Experts of a small language model: vocabulary 32768.
Below are experts of layer 8 (counted from 0) of a mixture-of-experts language model. Rows are named up (a neuron's input weights, with its number) and show model dimensions 0-95. Each number is 500 + 25 x the weight over its row's rms, rounded and kept within 0 to 999. Numbers have three digits each.
Before each expert's rows: "mostly gets" lists some tokens that are sent to it at least half of the time. This comes from a sample of Wikipedia text that the model never trained on.

# expert 13
mostly gets: "frac", " gas", " oil", " sal", " bus", "mathbf"
up0:502512507506521484438556459503518476547521500512512494511517532506543531493499517523469488500510497473476486485472520495515512472485487532516539469502463506520482485523544485499510482525535510506475492482477546512480492473479508470508536503523493485494487457505494520495506496543495545494
up1:477519531502494518502470486516503484530520514507480449497500495465472502496508517468564524506482491519501532550455545482489468467460489455486523504498530509491487498515529514477485538499519489497525484534530495509530522516493453445458492516493516519551505492527491487479459500500476501466
up2:513485520522555479510502516470490477469530498533466489489504439490540463500512481513518478514548504493441524503485456455499495514493468539521498464563534502504477503504482519470433515504506513501498547497521525497508494474445490486478492472507498469520481500515507509491493502470495551504
up3:527509504490483520478511468549464470542495490520508517469450496523505462508555505493477534482515473502501552522504475465550509505499523545510547516500512487488499479462508514473470489462511500509531530521497496512500490500516506557491483477463503499520455510475512479508491472509464461487
up4:511482502507507489505472490482523473530487503455432560505512520502488504494471522489475466461479535534473492495553465503492460478531500459513560472522489491525495505505535526509472501459459447496484481510513544487537519507491518470478455507471516506539521498505518504496529558503495530532
up5:468528480505545523501479480503541538489530485524502493505533474490499479528524527495506491505487487528551519456504550533491518522470518515518483475405473487488479534501526475479484470517433499493510493533513520515501484475482516517451510496523532515511486518474517519452516538497508501483
up6:501454529500469501490489483492503548497530513549511503530473501498434530517491511527513513497447474505529479513532532516511519522542567503475492485502442529505542498502528483472484525473530479512467533450475475533514492452472485541497522494530473498504534520520468501528524499503524513512
up7:514499470495506526499492519523465515497520466500480525492564453482483473467516551510495485492474508495515504459512416520503508506477498503488485479454531482493474519493525521504464506482511510494548508450501540508530506510479476475515476544449492527515466510498474484498505503511502500463
up8:463512446484534527478500534491473496488513511488425472492446523514488501469511504511508485508516517485508517505494543485499474478526511480511509544528497457485518513509529510530513490515525509524503486496530473494493502469468443452510465493496487476468514499483542533540550446522525470489
up9:541509487466492495497467494509511468492512482520471533524479572509459506512489496521499545515479480480522485487465516524519500504539475501504542525493485482492502512531520512491465524476460460495475507488480541514550536486480457507479503506526499522503508511511482510524485439486526561511
up10:515475488499500520496530490483531481523521522509564509508497502493454507479485483530490494450499507495501506496499518528497530484468555467509462508470512506490493460494485494516467478510480472531501491503483436482436506502475526469521461482491466485508490472482496505546514484457467523503
up11:502479487478483469481498492490463543507540486512512492531505489520505490542464485513547465494508541489469520511518503481544448507490551519544493486505524460479498505525504503485482488488528494525516471488533575496506484531485499499480508513451527519471494483525517493476473521528496496513
up12:508544484493508518524507518555491515530476505523551488464493509502476485517556511476565518479486509480490460466486456486524482485478502499470515473523522510497495512500530522525510493493484475441458512479519511470510491558528532479482505479475484516542540487470482499481542472506519503443
up13:449521488494498511471515524527489526506503530473508536496506512503500516498531457496528504511499482525484495501455497473473505507460451486552529516490497479565479495503548508520515507492481496528475541494496508480498515500514517463529479538435459520495541509461527522575516498546504490492
up14:501514507505503514490519491522505541504498510495540494477534492499488528553507433533519560477446579502478456474467486527469483486468535480479535491498519519505481539496531506510486510491484513487485498495451489511457471446518474460523497510478502497490490538465445490503503515522463498539
up15:503521495474492531513466521543544492527527536501494498510507463517460467490502473502456509465511506489508499550503462487552571489527485523478492484489477461490496478497529515468497480523510509503524522522518514485507521548510503510509431466489488482509502542466442514544481516441518512521
up16:495483526483460491481484479499522501520524549534515511478482492534536500476518491514505537483508459482513477513491497546495501511506528498520482525559474511559551496483487500522522491534471519486470486488536517499520480531509499492508485481493508525494468457490501497541505527486447501491
up17:515501550528509474490522522505454499544501508500511493477497491495491426499519491513470519483540483506552518480495493545469462510526500489529500484524505487501510501502469503480506527516463505509525497492523510453505491466529526510476511553529523490542473521449480531517522521520518552464
up18:548471508484520466486528491491495486523553478512541473488494491515491520489531501476472512528538496530503487517440474547501468469464523463476517509452524521501473519435422542517496496508487493504521495523508514476494477482504505478530490513526513517519501507555511521492482448489480528476
up19:535512485505471511487489520519477518509523510483510486494475517537505458523500497501489492541479472493501506493493460494488453509506530461501564502501456515533504505499494498489458507515464492456543507516504524435482473534513514492495506543500469517506511544519487508526504489505511465473
up20:538472499564496478513467491512503484460523485520514480508474513534516464500485493482493480472496511490525501486549511516518528469443513516501508481506521459514537484500497447509483445501505511524491523510509500565481496467485488535523447515491512545474472508460476539521516491506463442527
up21:526504473486531459501493512511499503533477543497495517443519500475505510490483494506500473492472502521455479488517499527477450518506506471484503498467528467462491508496502498514498449484563521473491523502508483490519472470511562492558485470468475504506529492497521506475473526493526506471
up22:520465450499502465529514560505529487520508494492479470520482543511518469510494523470488465494525495531477495486498476510492505502472525526561517552502455519517498515465519476503468517503483506497436517531484502461523466506530484509496510511513440466527509502532476480493523528510522473548
up23:516532501482494499482513483521511497479530495500517515491487537489566532487507479516457464508460508521486511494513525499511506509518495479516506436548448458505444531465513517551479508511546516511491504516510499505473474482510497510491498496511481524481537460446479498535505516487515531510
up24:522462474561546500446477473466471472490459493522504526489519504516488543511492527484508501493513467537511524498475471517510517504462519477533509526496528520469471503481492488495527492471493488520507570461473500543536483518481534504497490520479521492477483504498480507513537546475499523496
up25:492478516508474467476471525509492482497478505495485512492474484523471504513529522498499512473508547495521465497508528481455513502503530506506517546525499491482558507511521500490493513506564452526515438458492485478469526539508498520515513529488507489502522495474497471500508537487482495447
up26:500472513498467487498543494551482494514545497517475488514493504492470499537508438473462496484462521522520510503529487575491536489473487521507493464501524471522531526516528465501489462487473499498509497493472512497519506480535496467496483508471544519509508496519476509493535537491525497511
up27:491483501502482502514491469522461469496474505463509539498550516522526486495521489522486472494504460512494495474455451484487480520497493515499529487476537470516507514519497528529462526530536484526504468506460505459512482567518513522533478469548470507509533484524521493509533543504563481461
up28:498509483423482508500464473466478517498552506522508490517567500498508495475513498539504502511500483489503527485511543532510500514510511484523513484503498487520498519506501498497479511485467483538502509467459476513491522500515515484488451467495523451484518503507524496509512501510456468480
up29:509497548492528463428490490512547504525530545548470452524494491502488485450458496521488504488517525507459503494500520471479484521496481484494483480483481475475502519489505490490428539495484482535537522513534507442489502504566499505479511500473481511528509461504456511518492494480523523472
up30:513522529504466507503452543535473487498516536537476493498514462557472496481478520495476497523535507469496478461445470556510462487499516503543484506539543454563489534543473516536506480520500515504477491527517484470469462444529481509485461483455499527523494506504504500509474535483519507483
up31:503535492500525495508501451481513512519505477506514518525511469525448495538533481511515515437495486519520449465507510495517522495482474484503448495480519518520472510480512503540447519496533498516423504503459482504476510547453537484484428516471492546532488520497472503483501503496506471505
up32:485475531519483521495531511490524460498558542523488434489496532458533503540498501502532506465503479481467481513503526483501547463545544502503516475542508494485522503472512524483464462554538494461537520484553517446490488503468535469502478485526465523485517480499496509521484509496490514464
up33:512512501467503465495526490485544458519519518468482526447495441475475494495495497492557516473492502524506520543545499489508504463506479466498501512489481497523479524527481521495471482474485482511478499504502481511510543534511540470511480450508485511471478460522514502490454480449485528497
up34:505448482538492491481464492493475507480567487457486486505555520506515522507533471471473523497487527504482465472454487481503539504490502498502513475473590488498486502526511538507543547456495535526561504475489550486477493493509470558428492486507535519539533472500500440560527481514491477509
up35:543457506478488479546505546510508489515517437473467506492513469516494498536503518458532460536474471482516493466479510515518481460503504514485513467508499484492550549511500488468455494481473473465519524512504526498513508473528513456501518489520486483516496461498476532510507541491515503456
up36:507473482517474464515493480484455507530495496480500484510533517503486474531503490526474503521556504509492517529502440522503463483491512504482464466470454477494500489523512468462493511499522516489456499494528546510512509469495509556495540499521496504507512492470499497560538469491513524555
up37:533496504498507461507518460514489504509488478513479505490520425493514508472477501474511506472543497481469519480492561489538516532530525473549495460448493477524454482548496500488502521500506491553484529500503500479513487500503473502482493506489478487502521491528498510507548515503505458515
up38:496465512517566500524481507497510538490492547499506503481527505517533500502496505505507539504502492495464495526476472485483538510506516462471518496534516527522476520454482461478554532500534491485509508517542448482527497505531501478472517539469491479546485451532556514499504524485503509527
up39:494525519478460464488516496552464529460512531493485521509471514528486463475524496443474537495485491456491511507527447510496508502493472495527466477507505422516498512494499510494513454536520483483446526534505518519508508531472492536488520513527459498500492513511489517526487522499548519475
up40:496499499502515498504511500470441462492514490546484481484527456549554523494494509515466481500512485503507480550490520514476531473467523458519489443457509505531460520494479510511533507551479488515481498501509493547510512481460466495465524541479499505504512522498518546529485579538523525459
up41:518480476487517529508513452519576507490514463490539500501491453508478538522514516501469480529500471566484531524473524481502515528465476530493471474499504499514533484526456542538508490465491504511482471533499518517528504494534517475531472480505531517470452528506470492486530472491523522488
up42:535454521482497504457541535507531511501503548524497487482491492476482485468540506501545505500485495501491507533504544524505546472488513520544490520507502470526464484508514500462450507475502560492528497481504515532487481494483473484496505510514501483470513529509487463515514536462472503482
up43:553510508486510507481506512475515513475504496519519492487509467470494499527504532451545464459493506467523526503499460503524522481472510494503474517470489461513520481472510483523518508485497512520484523490505466514467467524479540491465487491507461483523550482494484521498530512471537482448
up44:520501507516464470559481492508525511493503530499510461475520572468549457470478500528492565506492510495505484506513514474484549499563478503453482511444505511494492500536499536474539527500475516521497486493503509483470465500499505540444498482451460499502494526483506507470456474468492493486
up45:493458502502540512465533504521515487524501516522469507538500508539479519433548515520489515476516516479495517510520443510482498482448484477544452508517533525515449530555492501499426475484475478472506524491488501448482450514503508474532451504497520556506514462528509520494544463497499489487

# expert 21
mostly gets: " Ref", " Win", " Mer", " Ke", " Wil", " Dor"
up6:477491508482549453514480470479478504515503515483508505456557512499550492548523520505511494485503453469519462486501524490527528477481477502464504497507543523514467486520531485513489525547519497511442555486507508540484455488489482522555484497532452458518550488530482498499487495477494489488
up7:462491523489536485491512488444508510516493476520536462489497522509514534480485473512500470455515487520503491512497525532461510503468526498486498472488508534536533538501465479497459478496531492537428539473509500503510522511503534500495474468503512505482460543501461513481499534552497533514
up8:468464490483520495498459533471519532476493522498531478488455484516498526486544485487515532518539558532523490479503533493496490498491534507500520501562483487556523487526472473495531503512499492471511487489489473496516493483531496485518504506476493527496522519532549497516473517507510523497
up9:436464449491528506499465467528534494512535547489509498489488512550490516502523527509481498491489479504490498492487464518520493502486478494492498509537478496532501459482491500526472528473490541495526492523532486481480477500482483492532470515506459511506489507483503528529547554497503514496
up10:527528530510525446478489486472513522503491492524500522493545526471503484491507483512470520525522479538498463507553449524474499513471540522500475488511529493494469469503528491570500454507500482488476477520485518516528505506490495544516485463484499530470536515498448504526480522478546511506
up11:552529509536522526491506509465511521498504468434476482556523486490456481488483497533498492501500505472525443539517491459511469480507472472517534518451493500477463502478515450479493473502510522537527515454514484492516474513515505487495476508484481507502515517500468512495491498504498496462
up12:477481474457492507481514531475482491480511516512471488472537522491483477508494525517484527492479494492463458473489483506527502468519516504455477485502497545501471501447516551511485491535478523498525484467506534538481476473510497470537490455511513511466498574482532495494489494488555504523
up13:497465497489497464507471555480519494513519491484495511480473487515494538486512566520487501524483478487461447528524509542513525512508525494498485538521520463498497486472465525508491538529505530494485480449518487504507502478520495472486554485498520501477517459513535516531512465505491515514
up14:507520488496502513484476496508525506478469514480492474471488499504466469535494533505507537516549486481490486506504529456508513462510501437486519522509514499484457489474506546505505452525502498528486494524509474503528488484492523534535453512539540523473490551466504521503491459463506544509
up15:443470506480502500490516510466498495519507551507470463509529511491514518476491559487518531514506483471502493488496502471504506511479501515463524515530517531521486463513495484502463446501469518521459506543480501520472512476524491518501498524468456521499509555495480472488477451477523551473
up16:505498471431513548519509519465500494486486493457500469494498522494509494486534503512509511485482506513495483504495525561531484431471480485495475515565507509511473501512479497539487524493513556483488487524522508529529481540525453525507474494516494450507495555499447517473500458506518504535
up17:529503501484524525473519488486482510524527498541510522478490508523500510464564478470493517490487522492525486502502531562498536473505503521462448463524542438474499517531496466483485543476507500526505509495507524442499506483564512523509494487480466495498498546504507473478502577520495494551
up18:484539508509505485494500492516518508528513494483507492462455471505500509462575485521475524498487484509451502487535497500490466480521507523499495519490503511500519504559531470452539486477512473502501475497490457451455517511533511518557509488489474455514500523482551493547496513524482513453
up19:484475516519517494501517544525509487496484480532507471504508476503513496478472513537520539477483479508548479525542452490482511487507487490521458488509458493544484483518462476473475501509492470543510522522477529574470501481501507503484494467499497505514448514508517540530496485508519464499
up20:442515495497499452474517480499498478494543492543529510494496466507523495492527466536502500533478513507497494474464504513508521473482464502457517455516501461469491506480456502539486566472511473476468543516505491518528462521465538465525487519476474512540468520464483482474470549511505537523
up21:511528435478518521456485514498521522482506505500452462530516489548485465508477446473502529496537472478534476491491504525495502527511516471506489483490527523487548480532507547483510542479476517506513524539525465498527485534510471507487502468511522486460481479485537509435515463512469504488
up22:491534509517462506500467502480513484488537537456484512489509535458511505469481466480488526520520472474527487535495491548499429514472539490514482454549519477514522493495503469477496579475526482512484470471477485510482480432503488494502548518502457468511527492508494539503491526506423543492
up23:529518508480490470552461529489515511537513531520500489464486463525557480525532521514458469481531478499529479515508530471487561490510515502533503494519439492483488488482495495518490501477492521492546513442506489477506517474504487520526498486511468505526510492476504488507497478513507497524
up24:480464481526534524497510472503506548514484491521516496500502487484524519504511500490526481493502491526479553465500519526532504491479521514499477484459493503472501453471518502495490480526533462503533476527505491523464516465460474464541472518463525518513489501498480526533490509505493528529
up25:502525482500526476471508510438547483516471502506517495537507484489499486528497492493523500545525470516485515488527473463480500511465533542484483478528524537479500473488517551526485489499457490505524524486501524534483502494489525510531504505475471501548526462562503478500513530498484445498
up26:520548536457513515491480479463540509504526481521490438509475515474488480519474524526544514488486514498508502491486458516520485489484529488513471513528493518494474499491494496543532498498493468551515498556525486489485511527471582480484501494490457476475469475489482518492467456467530499497
up27:494511509485490502468521473511482511513503540543509495473564521485476500510510487475515494455502475508476470510491507467506501507481520506511467485492512517545527536510473476448507486517523514491479550489500463503478465492519569538474462471482521472466519496525493518494463480487491492502
up28:538518516460476511506480519514569512478502434481466545511514504485494465513507461468487542515489505491494520514485491466457487528527514509518568524471485504485525491542459467518491491488471505487508490469433514495522450546469506527505463499505498512502490563485507499527504496469475515528
up29:530498495507518559524553501490536481497511512518486493462513497508493504501519478514487447478533491472504506512478504510445481494514525503474500517465510554512520506514499459519461471499472480546519507501510480492536520479489529472510512494480516489515499449487529535500494543505470499432
up30:522482528455448517499537493494488499520552477478473517516461495491487492497476476508518482497511502498514470488498479486491561514472504502491514503511521497481513470527587500491478482492431507486500536482505552502557549476492503495489480491486452480489484492486519488488492534489540478530
up31:481503497508494487509551521528541514489521443522483496445488534498532512518553548489478511513480508526515533469496486508504505507483546472488490516491485535525559489490497461469486476479478511507499528506500506514488511504490465482518467527519488500522528500468480440521526552477461521468
up32:521438489487452490480510510515496509517487511450500498507482521504515500522493505471565500512521506485480481483504507484515493499482523521517516540499441477487488502481506481505467519491459512499516502505510508472505514478526478467487466474512482524546514454529513470470518515493510464511
up33:470502517531510483494453526495488460518474537529461500503474541512476497490543517472460475478503523498512476502525489469494493511538459472491522546518430507553553494526477477541491532523512519526484525471496473499524523479476450449493521516505522485489513489514506500501463491486453516487
up34:480468546508527477487537534506486490529506568515482511470502458496515495517474507462499532496512515500541513526517506524486516480520458462494533488492481475499490494463496509526480506529478501497511499517544515469450442502499509447470495502503460560517538485485493499501502539458539476516
up35:529487506468511473480445476514472501515554509523508484522500460462495474523484473495551461479557476450488484461487496465485505521463461508482519494532496524487504493501505494492517503538499543505516487541498533494494467497467462520512488504499506527474514475515490542546469493511458525502
up36:458474528499497513523511546467476472520489479533531508493479473420503482509460477483482484450485461467501493512522521475473531464464524518522529522472506558488519469487485486499483473505478479525498489479531538495518508460505540523525494504507501476514543531518515500491490504505497525492
up37:514499482512472503474480493492501476463457517510534476504450492519481485514520447504505482486516478509491447493486493477472524472498509502554525493445528507517502485498452496466474493455468487490543505495444478505540502470523488546492512500524551526496503487480532510520462510501496525466
up38:485511473523522489539520536530480495498510447517502504478491465535492516484524487481487525524480529493491488429487508567472523510461501490520498493506500498536483485499480492524478490555505507512510516523507478514562521491495468470527468488517518508483546513483468464506485500507473510483
up39:475533521547486463494496492451458451482482540484474530510488497526479513549521515527477487498553477481491498512464487478560497538474510483515489465518540486485521491518478496476511532495526456494450477476489488479477502457529496510506489495472516501501518514540523482507509527484521514502
up40:522482514479538496500536515522496465515449487506508479489440493509522503514496516506528480506510473489490529458504502539511512533455515508469519492497531495535484478535526503512482446534529471532486513519473524504480459474490497535543553489514508539491493490472484510500562462507540457526
up41:453496506515514501499498479487494503498521473485472533526497515543485523487543488481498498496511532472523503461544528490534525459510476537495521521519458513518541448493506496534479496483484477502481512483519575497510540521534506513546459475485481522481467507519497476548502524480520476553
up42:467483524492503533494508512502551460483493494528483478474543504526512501538485529489487502516525453505509493511495473496433494470486493471484475502566475508497528475468510500534498528519532493555507509491529474524487525511520484489514509495476537544552515494527531479484502533449521497499
up43:506497514530568521509462486488470515494512493520512508510499499473521485467519497511465501485498471471482480528530483483545495536514502509458508526526459526565511505511475482490497500443472443475533493488500480475515457480471511494471490515510494488510524546504517513523500537476555512484
up44:534508539499522514512510488535480516524462453524503503462496489486550491482518522485505481488535482503533481524512482500462486516531480487568487528497526507500460513518538498513492503520494476479470496506505526467466490467436547459517512530503510522497472492490461542481488481485479494528
up45:504478531509501532518519450499492532501515511483451519529486459507472524490488507511542513463473470504507517481546500499498499481440550478489499505494481512504517535497478511535537496472475465526495508482528464507464499495500485494541499490497459500491515474557462482514501479504501533524
up46:488542531485472430481518483465512483521544526522452474487465497520475510479526481531498457520522504470531440505502510528478477470557473508516525475467506455514485490503477492539473497483475482526484546477527515515490456488569534495486491490480493502526465524495531483537477508514531453526
up47:489486503479483503474498510513492495519487503535499513468511526489473493532509477492521526551538525550482483490520523508559516483467523439476459454529512490531481447437507511456485511528555493514509488470498496509500529533471476486510480492526501528505489531499494551528538545474468470491
up48:477498495499462516513466507494542458501488496505527485484490467460520457481499477500512531455459498503510522534515577492481480500494510469516498500489480492521500506502508536500476522490530514513497520465520478456452503525509520512489462469483501488542472524490451486474464524480521509486
up49:484521511522518493511484521510467478481512506486469494507490483520544478433498532478491521513534503477509531463519477516467565483481486520540497513495481487519520482516499541506520510455491471487520504506508482513523539498500468486500483498490511502521463504482485528531524485471501484520
up50:529469493497508515509472544450496464493523512465526468501493468469507469546496493475505524527536499474541487505487451506488518509543524493496480457499499500541561505489498495491520532512483473446468513506516557463501528526439543514508501509483493524481486519473510495466479504496508492479
up51:473459520510508517483498498501429520511484498451506485495538435439520513471492505517513481458500464566521470486487459463484507513483496505489519526500483537532503488469477526473534490462451519454526473532500467431523541491523463470513488493503457513500478506500498537503517495556485513514

# expert 25
mostly gets: "č", " Rio", "ș", "ić", " Serie", "kina"
up0:563527476481471531507496470505528508493506527485507496473521517457507493547540487451540477476506492516500483488513506456477458461478492485497507486496539483508526480471523495492505496522543500495511518439462497527490443437533514516518518493470477504478525521509490492531466509534481527504
up1:457482474505518497483462499484502502487504534485482531503512507487521562510517511467449539444521462496527537545496456498499483518487478523504550503470520477515515493526484506491492507543504505486482470482503469495477497503474481470507495510508480457504455511488476504501517542477476540501
up2:477498516499516463497487539495469522470539447493484486534522480501519503538497526501478489519502509447508526484482465490535510525518511509496499486497545498503508504507512481501491436509511521528498476519490489525472472417446529514511479484545511487461493495476470501491493500504469518457
up3:504486473515507507462465482511516501487481543551489492534534466486506542514498472502467520472458441474489514495508539514548524522509472526464467510552508445504507491538497538500501526520437469519477529513513487493509489482479542525530504501511503507496506474501557528538483512515430511497
up4:503510482475503509522497475478521523541527430442533508452451448495469486478522509523529543522543520494528535558525515522468483483503501480507456487496492457478507451484513491498490455510454494505488519524489465524486504523465469482500491478462493536476509492516521530490461510499474503513
up5:487511465476539551497482494462536504509574503538502488502483435480521540482537488456497521512518461514460519508488498517494484463502515507494488507507531520512470480473511497483477481493522496525524507514508515492546527480499518485491499458509524526502522516520544511541534517521510486497
up6:478493476544473465511462474513505541527491492496507500520458507513470478499456470497517517475493494499455514491558443489481527529481496499524515498498500490526471490472489529507439573486502501500495523570504524529459473475502517514505495508499505517490524461496490495465500527520473522499
up7:522567469481496442469485490549474490527519506485537491494512519480494496497508474525457508502482538511533533517481532506469522509465527477533495479499502525524507514479498475490500497488482490515525496497505515526481557501466519470513482480488490489491529432478501498496509517473488550494
up8:516513535496517527497501512554487529536489492500481520501501462465529489495520537512518484510496522480518504446525492541484517522531490517480488515565451496538490475499519479519472477470491483524486496508403496458490460485496494530487533534480534487477522479480486528506536467489523482531
up9:482486481509515527509518499485501504511512506495495464500501515559517518499472540524458511480496513436509521495502497523516554519512503519506516526457487548544543509501509521508444523520480496481531524479517475519519526473526441510495460506487524520486457476441525491496479472484500495500
up10:509505470443502474478429550500547480494493497520532492497501494478519510465521499492553488511472459491467476471478514492539511514529467512501504486518443492489485465500552545507527463490485527512489468465473499444498489490467501519503493501463480488493453544509498495545496501507491468501
up11:521466482488481526552510447490518487517526544503509551540490504511496512507523445575457547493520524474506505518513483497536468484461532491498483472538492520521485514471464467523525537509511466466512528458487451504517540476480578495516521495514468523523547523513480571485491565485478496496
up12:493498462504530542487501499508495519504552486488513494497504502468523527508533481527446489486537492498509516488537500498497493505499539536493513463498491469499484488518531487470493476454509470465467523585476512495532504514511543505465455490465467507523502493473466479453497495475511502497
up13:523505515515537465508485521507481533498485471473456505477528510491535507470540489532538527481499502490476488527516498506491491489499514490537502488528500532498471539513502444476480487509526523498487510482503458461499512506537499490487508497466446501496505505532458547520499516480490536480
up14:495509504443466482513469501486463517522480483512518528567527471485519497460531513502506496513478511492528511488457519495493551503463509514482480479504485514549497504450461516501474485567520498503491491536518509459485469490526482470503445515504524456470507514515482493489493499500497476447
up15:529508492504499523474525559483487492439523465526486498473544490467525521509518509511468497484495509521490478525494498506478535499488485511523465512491494490474518477494516530518506462470521488487544465560523493501481489510492516518486514486508486434502472469485490497544507489510512476511
up16:500483465449460535506516456537509510469496482468484477523504466486529495536513515497514527505547486510528511523496514515505553464523473526491514509497524501495434507494501482506485478487511488497443523466528447465477461474466452478504527471461487490480504507487485472517474473508545515508
up17:472476474504534466530486477516505494495494514501542533518514538497545505542474486530462446504493536510468528499548517501539523511498514500511498493504505532546531526540460499474475494501484489520511462484480515480552516475493493500512495457507532500514481507449506513483545461506467502482
up18:504509495469521472534507500537491533507524522521491512496524502504484548466546519482456516429512494517526509510476535510534508557435506501491522485512526510513506489411492535522504478490500503505519469515496528528510520488498490462490526525514522524539485492504477442533474466487499501481
up19:504523498496471489466487542499486511524484511482544487504477453490514453507522469527527520481509511498508510504530531512506465497500524488530483502553506473475546476508490509515528474488465468462478477501491471511461438557492478520501475495489478483522476502457492506478522518489477502473
up20:484476568481515539503545488509488472452543499506468492515515461505503498502483524532445490510510479507485495511506499549501543506524509473519510475524517527501551551553456516481537500501543494489490530489482512502531499492507528470474521534484488509515442493484506514486448481473464490469
up21:500540479476492468543492498520515534494533500499475511471476500510524464537499492523491483533507503471514539503528499527526502493493542470477484492502531521502499511506515519497485498525525406492472478449491532457499521540476527492521526440549507511502504501463494494493518485504471516523
up22:495485525471497507469520534471498524502516484492546528528514466505473483514505490544525456482549505527505484472476491491465516572447493500545487530491536503514476507482493513469472517487488479513515490463457526456491493460465498490471498454503500509516484451465457497514502519468482501500
up23:484493481485503512481508439470494460502542510517520503519491511540498456487494496507463471455481486530532530422497489512442511485529460474502520525523460548513489510502489510492499497465485521526519553496563458505514512439469515489496486483498489537489499499490516483503533472494500533478
up24:468521507518513496508502505505542548496477524492521511510479448511487489432496525528495462490531495487500508472477492522526543507473452456486444557503486505496466518495462550495506486516529501476515452486506477488478529464499494512469488498540522475462512475526522502513549531510499488485
up25:516500511535461485508472463477480501521494471515522451498543498494485492480494466478463537469487450496509503512458533528482515459520467460495509491466483486519503535527526499472519509521494533448529510470526506523519491532510465511499489469532520470498535502511470492510493523545474479498
up26:529498504443457471514531514483473482549469529479526506482516481478500511453486510531491509509464511521505533490452490505517507488499471442515478514492498491514517468480466506470493486557492492480478480481506469498525498515521507512528482502562496467481500472467510501490485495540566494503
up27:552528511514510516494514480491541527485479523434499472455510530453490507480524505471502503523503477506530511481488532488497516479507502523480480508489513533511492462458550482481516461500526476518467497535490527530513504475472511506489486466527502525516512511540527448528481537499499499505
up28:474503485517554517479455484489492533478502441486546508518504500476514512497516476506496492519503504527502543529458501527475500468496563505536534485492501487503475479449477488516553514538533505456477490541497520563504478513451552497488509490513446508475530493521493495541481531525505481463
up29:509458466465522519521481555521460547547509547519500509505485513528487480485500523517485514481488464512490474493540527502521509493506512525500553506480544499533462499452498475537490500514519494533513502480507526446496502528454505506478499477469475504528479464503535498515515479486523512534
up30:539487485509528513506511530498481505520526503515490503494494479490462492550473490552460515471533464511506504512486496551511506492518491476480492542517500480544498517498487495476432458512509531465470526523482491483488473508493567500477484502488467455483507503503482507510496514486471556515
up31:524472472508514504560505511515482524476514492507491475492479505521521520513496449534516536514536464495449464504502476510472516480519467535490517469426478489463508456509470485509479525501465490497536545477532495473526490517492507551479493521484486556480491480514543514523508493482504495477
up32:457541482471516500462513477537518491496482515564492485504483483488516493514499476476493510461529412530496493512530508505444505502467533486517532501537503522480500479533471548532506468528471479465528517511523450482543472463523494516511491481496541516529492510468459470521482519469486511468
up33:514533485472485506470482536466544507548517484484545491494467506529462481464525484483505497493506482515539509506545461511498490493463457451482509479436493478503502482466583518476524516507485459506471521515538493481487456493492484511505467505499512527462501523461510491478544530514495518501
up34:504476489448491503456505509490543478480493512497480496515494529533502471551507459449519461487501500529583504479473518510523487577490491510553436475472490529487466491525455477491486491479481463499507450525468535482537483496478487473458514492506506486492506501491500506504485534496529477478
up35:507456449526462549489512474502502494500548518496486490538519461472555466505512489472528496503519468476487461503548518492511509480532554534552468489514490472507489521530505500513479483499482458507452493476475551468526539499449486460484495515531511491544467490480484496521490476487464504514
up36:527546548487475481492510495537511521501491486516469498466510460492490484480478489505507499473460472487531463488508514514473479511450539464504516521531492485557492518545463514488507513533528495461523460492497529442480507466477478479487502507485504474477499519535479539540514495505476480488
up37:483469553466523507489501455499464510497495508523495525458512512511525525542482512457480487519522518540460544498466505506493502498493497507515471494494517476525530487545501489511500500508509488545460464475471522491480525482466489507535485501488517478487473458475488505527500499541481543452
up38:500497511516501531502485504495472513517436482472502499478486522481534521549509503508526498492514467515525480509477450521496536474518505514492545463474474501543480544501502486475499454483511495504454516510538496540524485502473497441515501517504460528503478528471516474512491453475514502498
up39:494544479507574465487510471472528487507543501473515437492497493488517486522523472515514532514507503510502491510492510474469467499506482530452503487529495548467545498495499499478500495519519496455484486504477430466502468516522493525497490457500444522519498525493470526504459509510453469469
up40:490504517475477487450492480464510555455544500512454463545544509510519506506481500494471503513544483538478539503525538484495507536455531459503461500544494516494523490462522523526536503498515555509543487524519492522522503502499485489500490457535490487495501505474495536455534479563519525471
up41:508473511476506487492472480471453554505514472471512502522494515522488505482530520504559514505484524496538452493520495455540457535477474468490530499468476516540456517483482491486475498501507488479474490474471547476493514530501490484498496510521509475529497526504505535522515464471489458471
up42:483509476512497486524508475553535524479502480538490490469501465524466492516528535458485525509524521490477485447470502509517536503496493514494476524494521512474507532460493489471510486464457472452491538496507526519544510494525486487497493513471491524458494489510529468483520479445443484515
up43:511511507461531521506477493522523496485526487516499492479549506495506502499488518523462487510523488504445472475498496514504548558467534500511486532553497474532433474501516544490528515486505493509487506500512500504530498497499492487481505489472452506511509505480469550470526534509490533425
up44:532514523527497511495514543440491531489519516523496502505514535499475509496491487512481488452496465555489577495496495519483512499499484509519464527519511508470484506481476522510515483478529519499553537526519515489554448491480529534507485474435509479463508501485511460505526489500483469483
up45:531519513440491525518457534487448469493514511520465504506531525513484502509508544478514493509518505518501513521512501467486456542475467495521472484461532513512492519480499539472486468541511487518470503469489469509497467495478558530516480461475495542492503510498485484472515528494518507538